Weights of a small mixture-of-experts language model, trained from scratch on English Wikipedia.
Experts: 16 experts in each of 19 layers, 112 GeGLU neurons an expert, 2 picks a token, a softmax router.
Training: a variant of SOAP for the experts, 11945 steps.
Below are experts of layer 8 (counted from 0) of a mixture-of-experts language model. Rows are named router (the router's row for the expert), gate (a neuron's input weights, with its number), up (a neuron's input weights, with its number), down (a neuron's output weights, with its number) and show model dimensions 0-79. Each number is 128 + 24 x the weight over its row's rms, rounded and kept within 0 to 255. Numbers have three digits each.
Before each expert's rows: a language model's description of what the expert responds to; "raises" lists some tokens whose logits its average output raises strongly, later layers aside. This comes from a sample of Wikipedia text that the model never trained on.

# expert 2
It responds to: Periods and line breaks ending sentences or list items, often fused with the last word, such as it., money., program., ).
raises: "\n\n", "\n", " The", " Both", " In ", " This"
router:128131139143141124102113125151107123106161162127092147154122134083095133122108113133131128170070136113100139107084097133155156123077126181106167122097110146155086110127159090083134135118121145142151161137155142124096117131098135099177106112
gate3:164169111161097123124129136132211155136163105092094137132107117151137126132148146123111156101163152139157112133154092148137106100171184129155135122090123124105096143144154152118115104161125097142130101146130127144149120146126091113146162114
up3:106142096156122111141122123121158125112136124125086151070138162154149115148149149130147120101070112125089152143163123125111115115135161127170147116113107157153106163137144098108121103106098134115105114095111115149154116165139119157130135133
down3:113104110094089126140120106108133100115132115179138134112169101163148116137139124137175121145172093093115136112127096136119133115115094154079126165104100122136118100120138129144120134152133110116122144125112150157100129124173090138155131098
gate4:153138129106145109124166123133116154151151149109117118096086151111133078108108119148115152114146180137122090159117141162125110133130127139113141126139137107158134155135078106162151149130148126146132052107126109163166120077147131118087119099
up4:144082166118118151148129168150093158102145146182151138145149129134166158121104117143141126124129132109135121107158115126154123147122130138110183171157105090150098093095112118142142167177127163169100146129165162141156093163146106139090122162
down4:107055183110136166111093133135142109096113103168092080106106146113151141153130122135143122130106126080110123095094115102148107116099146144112115122128113156139058124118160131136130113133105135136165114130140097124157115148137088141098141166
gate5:136146154116130149123140089149148159094083141111105124147169084135142116120142129151068134132103097163125079129158122124094121130143135135080138087110105177142129104120157109137111100104126107144157122149141173102126115173134115114087128149
up5:128115128117106123116150088133149095111089161114125120109107133138139109138110074128099138098089132138099113124123101123139101139116137093181123111146109136137108095106114119150093068120129127144154122098121151118137152144140117121096167111
down5:116124135167158096151155141149132078116082134111165127124136120142130138150149148106137120120134109096136095134137124125129173090113145138093082126108115159090141181135158108147163091128162172135136129101155111116153100114135098133172109125
gate6:160106116117165099099107118121116150094129114125136085149145114166165126172152133115154130113105113167097117124136143129114106127158168114097150181123128120105100085096133120079110121140093124164092111122103169122183122143140167173112138138
up6:119152170148096147147138155154117106131119111103106153106148131105116136099075100156117123107141113072135126139158105103145127116117105146152107112174137136160104133134078132146142145134133131105139152104209121143097133159122136136134128115
down6:121167158115091127089162144171139143137127127145121103123135142127091120120136164122132181138105154139159102092153169080150124159156128122121132144096128139157095152111109146147143160128116105111105104189136096101128118166131156113203102145
gate7:102095131136146174128162139126123126132139124076126117122121146195136162120170142142148110136101114066129158137138069119116152126129084133132099122073109137098131137113149141128120115146094113160088117148120147098150152084129119087159131150
up7:133128107145113171100139097130150096150179130102099119119118085192155114130126132145160160133123119078143106139111108141123184174152161125112091096152161131180137103111142142129145181150106168110103183165142142090122123138125123137138158088
down7:127107104127087097116147123131126104125132130128168099122132125138134119136094154155095132136087117140167115108135105097139115100108162158119145136101114092076166101124129134109115103146097123111125092139107165155153139162139167136102111149
gate8:159142144127104169127125132165113141124131119109108150096100114130147116120115137092116139144113127106179142157112130145123105094097158129140107114130143110113181155154172101105112117120081141079167131122119074154145134133133112103148150126
up8:079129079127141095127156146128110115109097124147138095132125119145123206085137118155107110141151151156120091139143175135158124117198161109103135157160106155178091101110093148120092161128138078143100108195145144136128109092101165122107160134
down8:142117174127138115104142159072159081110116114108112082143106129131113137113144147141153139110153094110111143099121099170144135111132111130111087143096105149088063108145106154148077086126150106093140128128119130129081084131095118153119060098
gate9:107108157118144163142105125165155139132066129139118147118123146161180165116101155158117138124136122116106093115172161136081109148185131104161150092112115169112109106080130106133118137119112112128147124143123112161097130152142147138111110117
up9:081107129111139143150116144157130131198099138140105184145134155152146135126132130115140128112151110112137109108151145170095118148142103092148129101134085134128109059101114145095113167123148117159140092112115118118089135133136161135146121110
down9:132135121148155113115134137127106089072102136137126125133130102152111112114153088138123120098117151102106156099118121149164160098137192148159087108069122125102096202147138137143093165130101178106142151128142133116147150151167134121139138091
gate10:146139149136087110151180125141156145112153179162149133134116189142097164112083111096128143143118146123129134092125118135116159162153096158071124083152078138096117118147121121094095129137129105129116141080160144121128137078082121118107156123
up10:134127093135135098093147111135091149122107136137160150125160167103119121082125119140157155148141103121127166116112110147115161146160133109089108122126105138114127114095149153124105130091138127116120131111195162125142101144132135114108131103
down10:099112144089107148126121085127149137121156147125126120085117090122151136131140097128161100128107158127125081150139155129138118099140149133142127131147123142119112104082116136137088121086136155098156147108106127140097087099119131123123132127
gate11:129121125119120116147106150155115149163177168130089065110122147107102091160095141101105159152101114130120077151162134098085129094149158106178130145154153157151160112137130102088160127119127127114125125101093109130142080121188097125113154130
up11:113107152126121104140127157116149125135150133107186160101160119111161118104121079150141155097162133131116124124122129119131141123105075175107154121088158103138116142112183129152106135132122143189158109152145147130165186105098100143133075161
down11:099127133152082126134170150194144103120115108116121121150128142143088128096082128141102148160128084141109183116111088160119090126182149140105144087136090157128101078159147132174184145145146149125099122142103120118185100144131121119153148143
gate12:161090118131109119128116159119096079113144145101129164143102147094151134130167114137111094105158093147157140092163095111096134129137148104104134131117156081096113137124129131089095126076173127107061123140145097108083116067107129151090140123
up12:166107153084128150160100127128093112153125162092132137163094127140147118147169106126101077111111158137138131105152129121099147157104148112111125123125143104104126146108166130094118141077126141129134139172116119112120124095085142150104130106
down12:105157115121145124159148113136097125131150131146156143147146142110079133106078116136106123107114172139136127127080122147151136145118132144187131141107156151114108125157140058119118185086088127137136110135154158159098121161100131062134134128
gate13:135139102120143130119072158131152158125142138127131135090157174109145099143113097127151133108149120163119111120123109126153123172128120118139160120151099120162092150147151121125125129130114166155101133131121162136119121120088082142092097108
up13:122125123151099099091111102082141149147127126105118087112103101141165066096138123128092112140085126141112126091089136142147116123163086140160147111130128128144150110114124156123084127140105148145106114134125139160101102123143069184127183124
down13:139137114125151157130097156113108075103126150104109131183123131118159130130136066169181121138113129127141120148127093098143159142106154125130174128094101127123089097127097093115176100081151150129133153115125127113147132128116123098107092106
gate14:157157136120099124172161144100133126152147144108135140137136110112185117155126126169154123128139135152104125135071076190100137160151115170173143128136098091132155136144098158101117103149142110119156116137137115109149134126151140158114134119
up14:138136181158134161149109106109116154163129168097080112101109109149126104082136150130130136183154159121133139108144144107127117189156118129142128105161057138116176168130158125115131119136142139101106153146151146153150103106146146122098104120
down14:160092109166110139144185130089176143098122089098107141127149129116153124075153078131139144123117162142130134113123095124119099090158129113161174125101132135182111116115122142112119092167109159098116078120102120148133143135089125128132128104
gate15:165115118126114080171146152089157150112118092138149128118101126100131172120161169087116118149137170120156115156138136131095145150129133126097129109146127156112093139140114143139139105121119137124153131114149066157127121166145149095116147141
up15:127151114113152098130118095143142117124094114091109106115128139126180151136097143089097059156132137161119135116119118146119129182147088122125114103128141155114137127146114128102129119115161157071132098094136121145100153194119147116152121130
down15:146154141129101109124162106145171094135148079089171122158103135139150158089118107137094111110130098158114135096123154146086094103171122152156122133161119129125175142122114116101096134146132119108118133143114101135132140171169185123135166146
gate16:117116072140131166138164170156160146114130099143103135125148082140093130123140159139102167122145158113116115126146098132111140122118167123110147142138101108121134160113096093096101112143139149100108131141095077133145123137120103158123103132
up16:139110124131097117105125135128112131120110124156162142095136101108161150145103125148172124125085122110114131112195108113172174096120114105125171152148131151091077159166092122127183158129137145093155149119141123107128146146100158150130141150
down16:124144141122117148116148151129154110131111174119144158140126099125082132112143105138120130141136126098141138116161138105138121145135135159124137091128124105099164081103215121127116113135162145137131145140177147101085128098104125134131133108
gate17:146118170103109126112153150122097139116115158134170074097121155127160138170117128135126186111129121119160146087078160139135156103125117120116146127127118168173118124127149141110124095107136170125102114123123117174136126113116166168144112131
up17:164106125135110108117090089102143156100128144112145153150115152145131130092155130139102109112104081127131119138143107093105132148156147164117105159109113137090129148156093134148143129120152175084148132145105151112140097142147125122096105084
down17:080145142128123123096097134139076136116090148149130128129179091153089151136121170144142135149122133136147140122125149119069131094121084144162138130130105164154146121188104120134221164139135113110114151108109127105160113134141128153087136140
gate18:121132183138122102088106120133133088171118175154128112089114130086112084134129156101139139170098153111154167147129151149095130099134103096121115092135131137126122174134169104063139120187107134104138096156104124162157103114147117171118123109
up18:158064138142140097144125125091117107101108127114112121108126137114081143154118149129129193134090160113124173102146083121070120126119121161090165120157129115147126154129148132122125131141134127166157128115084158155149081138114140157136118090
down18:163105116137162129124115139157122151184096057121157105145136160130137154160118147133095149137122120160123147086125115138097127147135135134181108110132131141084109134168148163147117149174151117109131107106116095133130140114160113130136160155
gate19:181135152120105113112143133148136105083077134155141090128101138151131113118131145137125169104168141148130143110116122111175112173107160176132137107140119127157114135123121158102121151151097169095096111109151195098095162107091134117116111148
up19:110093101135164122181096114113125132139174121127130128159129134128102165123132141137117150134108117122105101163141126131116145097157145137123117165105170166127143124120099109156138118125158055145129148153139078138166100155173132165114162137
down19:130123100100138103135099127144138116145145138109162067103082122093153143103124172122141149081174130109180107108126155083105094100117147126126103133160128111108163126163130162130142158092143147135104173122090146126191159138112134138130161094
gate20:121142157103135114129157111211106087111126101112118172113119137098137127140144165148179141136168097139135137161097079158117131142125113116124118122117161119153105111151155131140092108139124103110123102151130141148111125150111089182103125136
up20:122168107086159139109139127130102131128110131144133155154167109104115104097120143098124161113112154147150135103094107145157115106135130134086113129152106080120121099085138130128128080113102112106154122131100134179110096184183166134111146082
down20:130118130116144094136101138128158162150109112141137140125126135133147143127161097153134117121103111112131073142119108111172164130133126094138102142133121110096163126112097131129170089152152114093108143119125177160099105124154120128145092104

# expert 7
It responds to: Names of leagues, cups, championships and teams in sports tables and season articles, such as World Championships, Svenska Cup, Washington Capitals.
raises: ",", ", ", " and"
router:138166126112141119140132127131121120128132119118088119092141122133140114110120150125128138119194129081115130165147112161119092117165137116138142152114169165132155131083134086112142140141114109063159123074111099079146106130155112136098150132
gate3:103135139151147127071115124157105118120098129116149096142164120125134114118130061127144119149134098116138104074096159149172126125162075101121134110130125095088185124086137165151096161152095108115138102095080140102108101089169102106139125125
up3:146118151126143124152136112119163137163106141071135108106093100096148123151134129123131115175127110097137114137106112108129089141123146121184111159158105122071111172141137139149118113198117120142118113143105160152117088105130149128120136132
down3:145154141166097146113088068135130134123109131151114134126141139118192142145118102103184105150118149137145133137153116166139101085141131121111121162130119147136086170114140140139111162178102127150137098108119138187126117075126146130104154107
gate4:137081169082091064136134155137141143138090154132147137122139137167131140139123056112169110096109120057173136130168126128147120123153110127119129130150178130167098113131134109121097140113097115107119129117105125105113077159150118106084139120
up4:129090163158176138097121123105141105112135112146135140138115128124114112094057114156126139112142100150157156145120111083115110171126151165136153136073140099145110119121120101121151143128129128139182124106120086137134153134130155162075099129
down4:106128107102185120120104070156157136111099126119144092124097127132118104125153079132131116111140129077103108122168159132127141111101136129110125116122114178116142101119106132106150148181146138079160165102147146091124157141124116141093121123
gate5:094151168104156093113086117116159129139113151130105140138127148139126114174137072125100143128119124181103132112113136110112161122124130158139147111132077132143116135144159132101100157109118130127112168117124130108113067111148126163119105083
up5:167136148122110110179147113170114186102155078188129117125132158109092161139119154144124131127131109087150108155093121137115112165155135134137124123105105120101133108133114129158118175101136109160120092180156143182133169158093125106173106148
down5:102097133115144123115166140125123113125108113121091157114109111090108162097177086143122098147123107087150153168118136165166113155093155119098076100149095138104135116076158082132144145125152098092149113122123100124140127149126113101128167173
gate6:146130115146123151147148096152099153153112140113121193129081168146151133140143165089099162161153144110108112105120104125113154131156192095107126110121114116136129155132135144157158153155137130122106110126149130087136134149152099142138141148
up6:146119102114167107178106142099077080116135047050124115126113119126144149121167106148149131124059100117116108143112170131155116124123114144153170101154144123142080129176160124096136111182101138148124140154112116138126123086131127131126121131
down6:146136119127085170102121091159166136170168145140103149115122140115146125153098118137126101104165140109117090143148167157138092160140160102123109128189129145115122127138137143122126125141145127077130118144163109136159099095097182139146101184
gate7:158104137138168138137136110115075140141150149159133129105115142143094110128152128194100115167140105100107092135172129188109119110129120144095157135124164126109137121107130139138120157143116115123143173154127120125118126138132080131119129151
up7:157150146144077167126127152080131145122141127087104146140120108152132123068157169138126173120118106099096117113109145121138089112116141163126144101121173114175115118146121179093091149143090164134146136144135128106126149140171175141156161125
down7:134153129133165135133111110108121126073130128104168149127149136157095147133112147119108118098159153148146120163109137136172086157129139134167152143119126141139098122116134129136178131139150131143144144156100153150137177102092183105102137149
gate8:137106105089140131129104134136103142092128094103119126109113131100135140134107157133164144108106178123117135133123130103136145107099119127117106130133136147125121087070109122151125110125107076125111173121135132156162117062158147155121145118
up8:163167137118087124113131135065144134177147120122115132085140132112163100141142167123108136122133130073146125121116079123138091081103126116129083112127135119145116124095075152145150115091167111111141139094135126097150122145138105161087112098
down8:069119124124114098141148113136152145160082137119124126120162141081082080130116147133120148148117199131108144146131123168123071080113130124132145109128126122150170089186145098121137154140137122151128154134131126150106140160151097147145098158
gate9:075102110098134155110123145129129111086126130099116129146107146162188122093125095134162134119136141137129141122109122141141131126139123147117104087149123122143116124127126178147103189188127101141086135153109126136148134093134162144126086125
up9:147150189108141117140120118109123114138095146116126145089126150112141103177129114144100148107102131128085082132113118117080110134128146130129121196128158123150191153101151170135152149091171128149150149093112115157100106167079104121095158157
down9:154144166195118140214105129106104115127125152100103134096168137127090107138146112136119136092130117081128136154182135113108135165150097104114124179094102151133092118113172175139107114109150131131117136138135145143152113124139127107131147108
gate10:151143079142136118099132115113128121098150132109143129118139114153177149158173137099099161068126066104125132166153163119085125137117134094123167136148150121152100145096149104117171162143083113099131142073157108097119148090142185125110148130
up10:142133082128116124080153199125134163147138115109153093151118131102080110104135125109083102150144152132135132148156105128176115111113131060121115160131136126093161161097117132126095130099143092166135114148132088120132150143160163141140099130
down10:106153114165107140126116123197126137079133144094157152152154119130113106151095122106116155159150144105163135104080131151114136124150112166181135123094143120165149133133118123171190138136122153139126115107138112122158117122121105081155110105
gate11:106159132102156108147181118130160177072132080133151110116092092103166104127115121120125103128093105131134108149129109119118115116118140090148097177132128119110108164131153127125104139161145108118124112100083134138164134101119122136071176101
up11:133122154179118171176124158112114136143145140158105115101132119088133135142123131126127189109107168143138119057115084115143152091126147157165133091139127129109171118114095109132172119129114142136126096110120088177094129140108161156166131126
down11:146152202116124097068112100121110106160087132146140132137128130142134136119148135115184131135163120090095128139135108113184139140124147112128151069181082128113179127118121096122131143145118123126160138131129160137125146122149142117117097139
gate12:111129112105152111168144133090104162096179126119111110164115119171136167134138111147121114091126133119153146166141146123126137150172119125111133137094127180111154135135127119109173166120150133103171123145121102106140137149132116180123150077
up12:146155144140132103124081135134133112133090121131128108110125125139120108114163148103125148121132146134140162109151174109162119117156139120164170151194130152129159133147109098137062117097157121173133154121131091125115126123120108115109108114
down12:143169131173138111130129126123114178139123106128080131138179132131090121150153129104180107117142151129120126113107094137112122160136178117182109137113111130127112128149103129148114095103088132128101149126121105131130145092123168129099133111
gate13:133143145101123153108133134160111153116114144106157140145197118164167133111120140116121083118136101125135120161173162140143133112115133065119147129125117156141146094125111076086129137181130127094135133159115156129115131147097112134159135157
up13:154127092129096116110113167100144120097124138121134097145114110144124108131084135132093100148118160150102134139118137146145140129149114164085110190128162113122094157163123114126121127115089149133119151141119122132099119097169130169126128113
down13:150145127109137105093135137127134159149115100117146192145158106115092146119122140137129103146127073160135112176126125128119156121094144140099079101155104129146143127132123095158169100134103129094126125121121157127135159093165182110112104115
gate14:112162096090122126121117138154143102137082136150128095071108188084155131095177144098123140163109145107089098116163118133116140124123087136131099120119170137127137183087106127172119124146170071126126109142121102124128149121131141070128133167
up14:141191142117138125136113106098153130128111113132111141077107077158135111154115129085153132126126128152148157093162120129143112141152130126136109109126096132097117160111134140117120123163119109111171120136144162096140121153171145153102128158
down14:138115131091136137135131114137069160099151122179154171120097114126104165150104120115128090155102069141135104136118155104152164166083107139149132135134140111119121133102092085115114090127129153169134142144150173161143140109109171145153101125
gate15:117124157100108087134144133153126112115094181093095142136136104139146129081130145159125118128096176165150139138145124139171119085164115108104132123126106113132125119140105123127114172166097112117147119119110153131134147127117096153157156156
up15:121106114141120147141146128157122142111188118113104159158159113122107126139167145121182109145135157127163110149153156140141088133096116200122199141130148145122121109137150107085092134113113087147168148114132103110121139136136104144110144116
down15:120141169157061169123126111115123121121120132095140129150116126106135133107104068123165143152109154115136128129171113137119142144123152120130120130120165113103115123169100109124148134096127089099157145138112130129110100128141107111099097090
gate16:091110126151120111126118155132110116135127144124113162141122155205134113107138127106145131120146142114151170153126118146125140122135115111149146119150103105173142146114098073139137161089120100134130208147168154100132125119123094126130169142
up16:064110120139119168138098122100132110114115125124129155108115170139150139105112120104100174192104159111125154135150086122141131086145112095137177148069113126144131127108118073138158176088111153132117186124129127119118134137141103120128154136
down16:140130120091168147129120160093104103126103131132168117115135145131121140134158172105135132162137127134142106181117139141086153122137158152138159147157134098171146167096116142143126092165137123144128076168151155104126116111132110111145129150
gate17:111131126084169125107131124082125135108161134160122117104146117154120136156105137106124114119192154120147112093116057109151150083126162114119078105090124135130105126128094063128118108118116118093156116121134136094134120116091149121095144130
up17:122072150145115097116131135109114120130121089111093132085088098087104100127142159121170134156127146117116139141167136148111084106119150130133117083150112153123130150119097141116106103148112124083146119159105106130090122107136124111110149116
down17:120173136139098140138102103144102078141099158166114158089166151125078124136122130115097143143158067168091072084127121108134129137098094140143136123151157087120172077096177087150156107139151149138141139101130103114144081140109106114134165149
gate18:115158154119126149121117173140100122104112157154087180144179123130087153159102095135126142102076104153132125130148088132125087134130113102130122114118102135121126145099110151139093108156139148082125120083132148121125189124129141140108131123
up18:120118118149102160142135112118128108102139107090111093114136130169136173152119074129131118136092095145141136140158121152137135139140099159140098089141129158134153158054110118114140122107120149145112119176154142087094104175121122145080126148
down18:134157122136126092127141125188126111109124158131122123152127095122099121144138135133124141091136094127121154091137113130128159144137141145111127092144111100151109157152091166130094100120112103162141166157090138162133108115111141112133144147
gate19:151132163135137084153120136146073146200137128119099205141114149092119153134139157140148152133141097118162122101140117114147064141132152098165161115128123154121121100141076102055134160116167147109144127138099136121134147134111141105117151147
up19:168121121124149087134082139130123126182125099119141170162114163070132117107117142175143132112160118128120159095125111102120079152143139110158172139104120169126128143127118110074081150130162124128183131163127115121136129139104123132120088125
down19:161147114107127113131113115130122145148163114160087157104144108096125110127095144139109139127103114116115126163157151125121144129107113108161112139136143131135143098106151130104113168136121160120148156133151134111132124131138107141094130169
gate20:150125083160152125086099097102158127103084133147077112141122113135123151123158065131153136094108125069130125090135132177083150104096129111104097107136130108083129115106148155123152120136146125107123128095119118117148164124110134147101117142
up20:102085152128150129099118163145136130147094127076087170136073169102130153126187120123151169136144123153107139075147127147109118104114104118112116143163141122134172126101112140142141162158137174120136146152109108072133155162122109119140109130
down20:107108151154128106118130104127084116114139142100159140157144129129141111169116119154103127147098105153147086179144128109112132141111152156102161102107146116107152112120068140098168103103118145134126117106119151171117147136126191118112107107

# expert 8
It responds to: Adverbs and verbs after was/is or a subject in narrative prose, such as also, already, first, not, became, who.
raises: " ", " at", " of"
router:111112114114130161156122092148167146111126130161167175192142104134150136132115118160112084122091108134092077109156135147134153138141125106116128127122130096105125110098080123110138134135154145178128147088157147150120083105080143125109119109
gate3:124112142109131106094123133116108109154153123148136111122092085137123099168120100140162117155142139121115141150146134090154127111125163114130148115129131075110138093093120094150125168106146142178107092142152147157116088143124135140105144114
up3:113126144150116110100104165137131137170107149146128121120109098156121080162094130132140158114098146100100147141148119149106135066127163103121165114151106141133140128112083096107098151140103115154126076136165125127087121140149121115119101115
down3:090116154150111162115114176138108160094140144132148102154123128138058120141142132096136109139096146108121103129115161124147109145152137139130138133102120096136136087133105098153156112136136138103145090146132113158153114103109190146103116118
gate4:126119150118114133140136159113120118127139098166127187132164171122165130102127158106141151148099096124103139148121133129121106166153085148187159108163147166101132111127133116129086158113164127144132144147145132120137176122112129167146104083
up4:150119105145103139142136153070109140083147149136122131134140133155133158133137098142117119141131151160164117134160124124142134144073097126141140134088094151140125151136159144130110131108174140081100111137166155139121147159152102138090133123
down4:134136139123189127149140117153121079120158135141121167119136151138153146101128147188174150118141105200120099079119138129148177173133134141133108148098118126129130113106108135133095124128153142123175145136118147109159129134107108126074119128
gate5:137159089113147087127156129138132146128098095135113086148093121128141113112127107097121157124151155101084114116125150158130130130149149137117148113122146108089144119132138088078125103133163109114140132139176069135122114148080149137137151109
up5:074130122155107140157184098092121127114147127145100126112115118122155123118148157187107086162120110117187173150115145101112154128152167136145104149142129140155121147092164142131142166138091140113134116082098082119121184084138099093143098096
down5:085149124099083108129135161090103133119115139127122154145105085126134132149118155123103166108140162141110141144141122108122122139142138170134155156176168142142162101124121118110101147127111171114061071133102072149151144124154119134146133093
gate6:147125132087115114149101138151144171122129137132086133142135148133120122111143055112114116116112063104121126113096108137105114145139124177141149171159091148150175116102129067192144098136135130107133201096116107131103168137100132129127133168
up6:163110099147108114107070137104118172095111128078113092133153149165172145150120153122135175111155117095127121152103157111164122110156116118128142170093083094085138118109121169134115137141086084114105145130125174106114121119167105105144128151
down6:113104142176143153100145175129089112094135153121123137141152163112159170142146071113115112146113131123113097115114179122119124094093093125138136138120143141080121132116147118128158121147157120124126190092136081109103151155099110103116120108
gate7:121171149099158140150150122138163138162135100156116102104071088157132135177115121134116139114122106120122140119132162142124146130144121163115103177155129144147165080168150126143156126093114139161169105134139138147098127159128156088093147100
up7:143163105126136153116094152123115146159143117140136119148098118163104144157178134154105101156113085160132119141131154142111144109132146142142129125136152148108132114108124137119121134073170112162147124074127144147118120177145093131151120115
down7:160117129113159123153116139118095134095104138121102082154141132140117127122140079140125155147149134159136149126137106115121154130156128124143172131131165164140181129128122129079118131156149094138143083129127079116156144161106168105087140151
gate8:082104139109096170135139125118115142136150112120177125109122140120154114137142139115106078114093087130107128166126149130161118143137121116138152155104135187151179091097121112128152093134114140143121098129117128122098121130073143109122089123
up8:077122119110092168137160141146105161142138122080142109139105104108150120127142129128123106108113087115095133143134124136164125137141106124156158169108123165160172098081091125119144100121119142134092120139133146151089095115081162128123087116
down8:119098159115118116119113156187123125096114123131120104105129120131156120122152133143142128114117145101081133121191118140132138147107149141118113112119122080155123168148112117098086179103123101110136079157141137113125110069121097126142187132
gate9:138101160131133109121155113141134175144117091143130174174138133113090123101151129160135126140120123157126158119105164147108187127136143115096156082174136147173135119136105157140127124138144164128106159131139124166121150134141159122154150137
up9:086129086124121108127139090094136112103122125130132128089144075128123158108135099098074142151133137129091151100139103074117105142153129173158107123112111104166136130142195085166162151075089087178126127125148122075111139119099107117167141120
down9:123133127134118126082137138105112106141132138074130097117122111140133166102127130118140144149134095124152109111123142103117157162122139157144111165099104150096105165113133129127172136108110135161144129077140121075125128151140121164145156132
gate10:144137118143129100156116149165123118141125118098147160138135109120085098064133152123101084149082118123112092157139114139150127113102106079130140088156128140120121131138121133108123159123134117103137142112119138143120118136172151146102149170
up10:138126175140110175116106147133111106104069161107140097110116132159140143117064139122103119185092120139149102122104088095146120138099162143144142125148108133110163136117095147138136152142100116110127114158144147148160125128135100153119103135
down10:089146123133125141133154135120139118186090103113137091148205138168143107143117105101150122120141138155125124127149126104132125131157145124101144192123125127111141142151152179138125125150115115164131124101121122136128146136139121103101103142
gate11:073170148137083109133153169124158146083127107101140119124160127129158147162136109165161125111153177124163110104115122125126143120136141120162153143114145116097144130125148127115103134120085123099126138114097122130110146122115152154159141097
up11:118123129070158109152139109146128120126164120105119100117118127154167097159154106091080128151140170151087199106152134098129153119131077137130141160123139137144112134090077164180116121118131137127176106125176121164107143078151173141109120108
down11:166143127117142148101150123087120113121129140165137151109157138115107121189132145145178100140105117150109116081122112141107117111088100130127101139131118135118094152117104089130142123145132114126122117112137119150140116083142097117149100112
gate12:144096129141139119126114109121146149105094095109158108142127113123122120132072099157133128116101127120153105118103116123149152123154116098124141187144152161141132063118126148148094155128107172116105123101133140147100116128120114161120133099
up12:168116128120131114130110078090119141131107112091108087161118147113122127146117136148140123146125157122161116088103100164176139104128155126141100095119075144141130101101128123128096120140149126125115121176153152146107155148146132118145153153
down12:121134115163123115125148077126124112149102125143139112159137140106093124099104160137150132087130146121102127156168118148139086125124109107124144119123132175108115119144097129100149153113122150124134162132132107138131120141156127162133137154
gate13:127101135147144110120137134143146131114133122161131139123091048147148126107100087085183123082098121129142119135118117153104145097153133085124169138120152123102128103177150108161122133142157158081134105116143112123149115155113149159116167133
up13:117176113116150147109117112107145088160165156129118123098167179117123134142130111146097125154163117085121120092135136134124137176127105146128123157076135139151128147107128182153144119155081128111139114131120137108122122117107085109105091163
down13:134087114091143137098168153106172126120104126075154122118132123135122152099121150139121118110111090094138131135178133157156100117105122117126072104105124113142150161146086149072127129117106084126155150119105139129122131130098124127153099149
gate14:142162109091112125133118105117124124114118151122146133130119117143137112138097160146097147115142135140141148125163154164144108123111108137133158076132114185075104105136140163132144132121143127129114154118137131155100120113097136114110096146
up14:132107122145137108152126101151107163146131162125155115137112129084158095106127124130130111166115186115151170127110109149148110125114095149159158091132111135095113097137130094145118115157148132156105141104135147154096103153135119106112092110
down14:129120152137131118100097174130075126164123083137133144129127118133117117110133089103147102126134123106183116152117108095130122144150108094133134165159160109131164085142155145121114129170110122094141135139154114104140121132122116109139117154
gate15:113111160095118109127157103140138156073194110162127130133127134124096148124134104109105156126170130116111119193135125147113181121142153094119147169117081105113092112094168129138130136131143139163128113118118116110124125128155118139111139134
up15:150124097155167130125100140117101091167077141101139152122131122127140109109114112128178134102102106134157102061139126112142132118117112168136121073145170141105182151157076146099111118101113150117110146157175124134119130099094171160147132106
down15:134079150173164157120117136098134129103125151130130119152138105166144195147130170117132127078109132146140102112125160089117146124142134128139091140114135114130125129154084138120157136120119136155144182123165111121103095153111132171135114099
gate16:142104126125107120118173183150136126120136117118133149135151146079132095150132131163125110066145094126132125122119146144100094097097099147125122157099149100127131114092061129139139119134098159160085097092086114136142122101134130180155163121
up16:120132153159161151120135118110138117117127114139162111105089155171124149137181177069119112140124095157088128140122125135169155141163160091169151086149161157125124158124153118153117104118142119094144147162133119070140135148114096125124137154
down16:111106141166137106110117117164131104185153147138158108106161143167133139110109122084133120112112124116088111139097120073150079133117151121177142155141090151149167143145094146153103131108121114136143126121099112135115127146111133164130165149
gate17:098107145111129115151116129123204089148172100130140124143108112150108121130098124119097148113123127137124136082083111136104129125132090140104115120153116139059123076108153119109140106145117086169114147110097117136166092138139137088137079152
up17:162169159155173107139125125126113110076110121172163113141145081139119141116145126140129148116106136113136132118126146147122155151145147133129130143145115109130159147119086174136132166121131126134116112123164126110178109140142100125174160109
down17:149138129112099121142128099119116114102123129094147153130122120068132121126125122129174143159072128103167118152144149106116149109155162118127130081144097095135125115150150107133146141095140126096140169122159139124178087185124146141121137108
gate18:192096106129140145130104135143113083114096131147107117100172116159129105128102129124048110134139117102085127101128116131118186108152117137111168129132142085137103143144128142125158131127168157118154160083140145148099089145106137138146105118
up18:092140131127119116126155125122134171122145130086145143120100171120125145165128136106166132094124167158165153170147107139137090147110141143148113165150121181124128107103127126158120142131087090163108146155122111141134146123143117146077153128
down18:159136094128139168132119134116099147132187159123113148156167130118098092177103120129119103144113157110107153116100104134144116152155128131128129150140101136153107123121115126115097176135139131132119134151123111111092145110090109097129145133
gate19:126113144148134096109135149112122098133149146122135193160194107120098102120105145079151089171110120134129128121131161105138151133110100101131138129131138169137144165122123120137166157132093173118154134102128109129156149121116150123144144161
up19:115147156128112107156111102121148144103124127167098090096059125139113150153160120126080171114138124116143122127145151198120137106133164101106124156176128111134097105105100122135097103081126041131142118144142125148089131163112107146103072086
down19:101139110102131123130144113106124142123140106094124142169101127103105107129139103120122109077140131131103105159158158134127148137144159111130168115102126135113083134114107105109135046139115100100162120123087146135136112138118092110126106107
gate20:125114129141145119111131129115108137120164101079094134128141113140174169168136109126157124126149129144149162107127077141123181137126094117128128157109140105097105140139103164180117131146090099089120128113140122083122134161143126137098127159
up20:150156126131137154129138130112139125161113121107095107146138129164178174146164152109144142098126109120131147177163115102129165172135104133095102141155140144147130147135150168118102127074142067083124118122104129113173096148116146148118142075
down20:157127156144090133081134136149143175134105149126118135093133175145156098118135163171121146133116113159133136098114092127119159107144138133092151135153158155202107128128149118095143122112109103121142142149093106109136148132159130116115133099